python train.py --num_hidden_layers=13 --hidden_size=256 --n_experts=12 --experts_per_token=1 --d_expert=320 --d_shared_expert=0 --hidden_act="tanh_gelu" --moe_layers=[0, 1, 2, 3, 4, 5, 6, 7, 8, 9, 10, 11, 12] --router_score="sigmoid" --normalize_top_k=false --routed_scale=1.0 --balance_loss=0.00634 --balance_bias=false --router_bias=true --scale_expert_input=true --init_std_router=0.00706 --lr_router=0.000305 --vocab_size=32768 --norm="rmsnorm" --norm_eps=1e-06 --tie_word_embeddings=false --optimizer="adamw" --learning_rate=0.000904 --beta1=0.9 --beta2=0.99 --batch_tokens=[16384, 32768, 65536] --max_seq_len=256 --train_tokens=239200000 --max_steps=6399 --dataset="wikipedia_en"
Below are experts of layer 7 (counted from 0) of a mixture-of-experts language model. Rows are named router (the router's row for the expert), down (a neuron's output weights, with its number) and show model dimensions 0-255. Each number is 50 + 15 x the weight over its row's rms, rounded and kept within 0 to 99.
Before each expert's rows: "raises" lists some tokens whose logits its average output raises strongly, later layers aside. This comes from a sample of Wikipedia text that the model never trained on.

# expert 3
raises: "a ", "the ", "and ", "including "
router:28 41 67 62 45 38 68 74 80 40 47 61 46 53 27 62 72 43 52 60 37 57 26 65 44 53 41 76 46 50 61 66 57 65 24 46 40 66 49 23 41 65 49 43 60 55 62 58 39 59 33 56 38 25 23 64 67 40 55 64 56 48 43 22 61 59 45 42 47 50 43 39 71 70 38 58 46 42 56 72 66 52 65 48 81 34 47 30 59 70 56 59 27 30 58 41 50 36 62 23 54 59 44 41 52 57 50 39 27 53 66 57 37 57 35 57 52 62 52 15 33 53 20 40 57 43 71 25 51 47 24 51 36 45 65 40 66 62 78 34 48 25 53 66 53 61 58 84 49 49 61 67 30 42 44 53 38 21 24 57 59 61 63 58 34 62 49 79 72 58 53 46 58 51 39 63 46 59 49 50 33 85 59 47 53 18 42 65 24 66 59 50 67 69 60 35 34 71 47 70 88 75 37 31 46 62 94 66 55 17 23 72 53 58 66 42 64 29 79 57 57 33 72 49 40 58 48 36 50 28 27 39 62 41 53 51 41 42 77 52 68 66 54 39 48 64 55 59 45 36 74 64 31 31 39 62
down0:72 70 61 50 65 51 64 40 33 59 67 40 30 68 56 25 48 53 21 36 46 46 62 58 61 39 63 43 18 65 84 59 49 67 49 69 49 26 56 71 59 49 45 43 65 56 54 47 43 90 66 63 50 54 27 39 60 71 55 35 51 43 49 39 50 47 29 59 49 46 52 56 51 53 61 54 70 43 47 55 53 42 76 37 58 62 39 62 50 44 49 51 36 47 53 70 56 55 47 62 52 24 31 59 53 32 45 52 64 46 50 41 59 55 59 42 36 57 63 56 61 32 66 75 72 38 62 27 36 69 55 48 26 75 72 39 51 59 73 71 49 44 60 38 32 54 53 99 45 48 58 19 67 52 56 62 58 57 67 55 65 36 43 52 47 43 64 67 38 73 46 61 46 56 62 66 54 53 36 41 44 48 42 38 52 39 25 70 66 60 58 68 50 66 31 51 49 41 68 71 70 22 71 47 62 66 57 51 48 53 59 45 66 44 00 74 64 60 36 63 50 64 44 43 65 54 56 57 50 56 44 44 60 65 52 37 71 64 64 45 65 26 40 56 40 56 65 65 49 67 46 70 37 50 34 55
down1:35 48 47 57 17 54 55 60 74 35 45 58 24 24 27 57 54 63 63 64 41 20 50 57 52 61 43 42 46 47 68 38 41 39 69 41 81 55 34 50 38 57 50 42 39 59 50 67 73 38 59 39 63 33 56 49 40 35 54 63 45 65 39 60 61 40 37 42 69 55 68 51 51 56 26 34 60 75 30 23 47 51 73 54 73 23 44 61 28 62 93 79 50 71 73 43 51 41 47 51 53 82 71 34 31 52 38 34 64 48 31 49 64 13 46 44 60 55 41 53 36 56 62 27 36 40 62 50 37 54 60 51 36 38 44 53 48 32 51 42 88 42 48 68 68 58 72 13 49 44 41 60 48 59 51 56 36 35 29 57 31 66 59 22 50 34 42 31 52 73 51 56 48 60 59 24 61 48 41 42 57 21 55 53 64 62 55 42 47 49 66 29 60 44 53 25 70 33 57 70 36 37 16 40 47 51 56 45 46 62 40 62 40 59 99 56 46 47 29 57 54 51 33 45 52 40 43 44 77 34 33 45 40 30 65 23 49 43 25 39 69 45 36 41 51 54 34 65 80 51 65 56 54 64 50 46
down2:53 60 56 62 26 31 51 45 47 48 66 52 29 49 53 37 34 54 94 35 69 50 77 54 39 40 46 57 78 53 41 47 67 37 68 57 74 56 45 45 69 52 60 38 52 38 61 48 59 46 05 34 67 88 41 46 74 38 67 59 73 31 37 40 31 57 51 31 64 68 36 34 62 29 24 56 50 31 49 35 30 98 56 77 44 18 47 79 73 28 85 50 62 51 48 63 52 45 41 24 54 63 41 50 22 41 49 45 19 42 33 50 34 33 37 52 19 57 47 54 23 40 69 51 49 37 45 57 42 44 67 60 43 77 43 32 36 78 55 55 56 46 43 53 64 26 20 60 35 38 66 48 36 48 37 46 56 46 49 68 55 64 59 34 36 63 21 43 35 49 23 53 68 65 49 56 59 49 55 45 58 50 74 50 49 29 55 44 27 46 72 55 39 30 55 50 25 59 40 39 67 58 62 30 47 70 50 56 44 27 39 51 61 56 74 27 36 46 58 40 42 53 70 51 53 58 31 55 86 39 42 52 56 58 57 35 35 46 37 53 45 91 36 38 49 41 64 75 54 41 46 48 50 27 47 62
down3:49 58 67 63 82 42 34 57 23 67 60 53 51 53 56 43 50 54 52 54 55 67 49 32 61 30 60 43 67 82 37 34 56 73 32 21 63 42 56 68 65 66 75 66 54 22 60 51 46 70 59 43 69 46 62 56 48 79 68 53 61 25 46 22 41 67 70 66 67 41 64 68 56 22 52 37 44 62 66 69 42 64 44 63 48 42 52 35 69 68 62 71 74 70 62 47 78 57 51 09 66 46 58 67 36 64 28 68 66 61 51 47 35 54 34 40 21 66 71 32 39 59 53 62 45 65 53 37 50 60 52 37 53 47 42 49 50 38 74 35 44 60 31 55 49 28 46 65 50 77 66 17 40 17 39 56 49 69 31 47 46 73 43 58 48 82 26 77 54 43 29 66 53 51 49 52 52 33 44 27 45 52 58 63 65 70 70 36 54 53 67 51 73 23 64 54 41 57 44 43 46 43 51 32 68 49 54 67 37 30 55 28 47 40 33 18 44 46 38 53 42 35 52 41 56 63 39 49 04 37 47 21 54 64 57 25 30 52 49 52 40 58 58 69 57 47 31 57 40 34 68 37 36 10 32 73
down4:52 80 56 43 48 57 58 46 40 60 46 43 56 53 45 39 37 59 44 22 53 35 14 67 66 31 51 62 46 67 58 71 75 69 63 70 40 51 59 65 37 64 62 51 57 48 59 62 56 86 67 48 68 44 38 65 56 54 56 65 56 63 53 41 61 49 38 51 43 27 53 52 37 52 61 48 68 70 34 48 46 39 61 54 50 70 44 56 58 35 22 49 67 44 62 83 38 43 53 59 63 31 43 59 43 39 51 50 21 48 30 53 31 60 47 55 25 71 47 60 39 32 43 67 73 27 50 38 36 64 55 44 36 46 40 58 53 45 66 58 44 38 60 46 48 52 44 99 68 49 76 23 54 65 71 71 49 52 64 50 67 65 42 45 42 51 56 54 62 54 46 65 63 39 73 43 48 44 28 70 39 37 43 47 50 47 19 52 53 62 67 65 62 50 46 49 30 52 55 54 55 26 67 32 53 84 63 54 72 49 59 65 55 48 00 80 57 27 37 78 42 48 50 36 62 51 77 59 62 49 51 50 62 53 37 37 47 56 28 71 76 41 44 60 60 41 56 50 58 58 63 45 56 47 42 44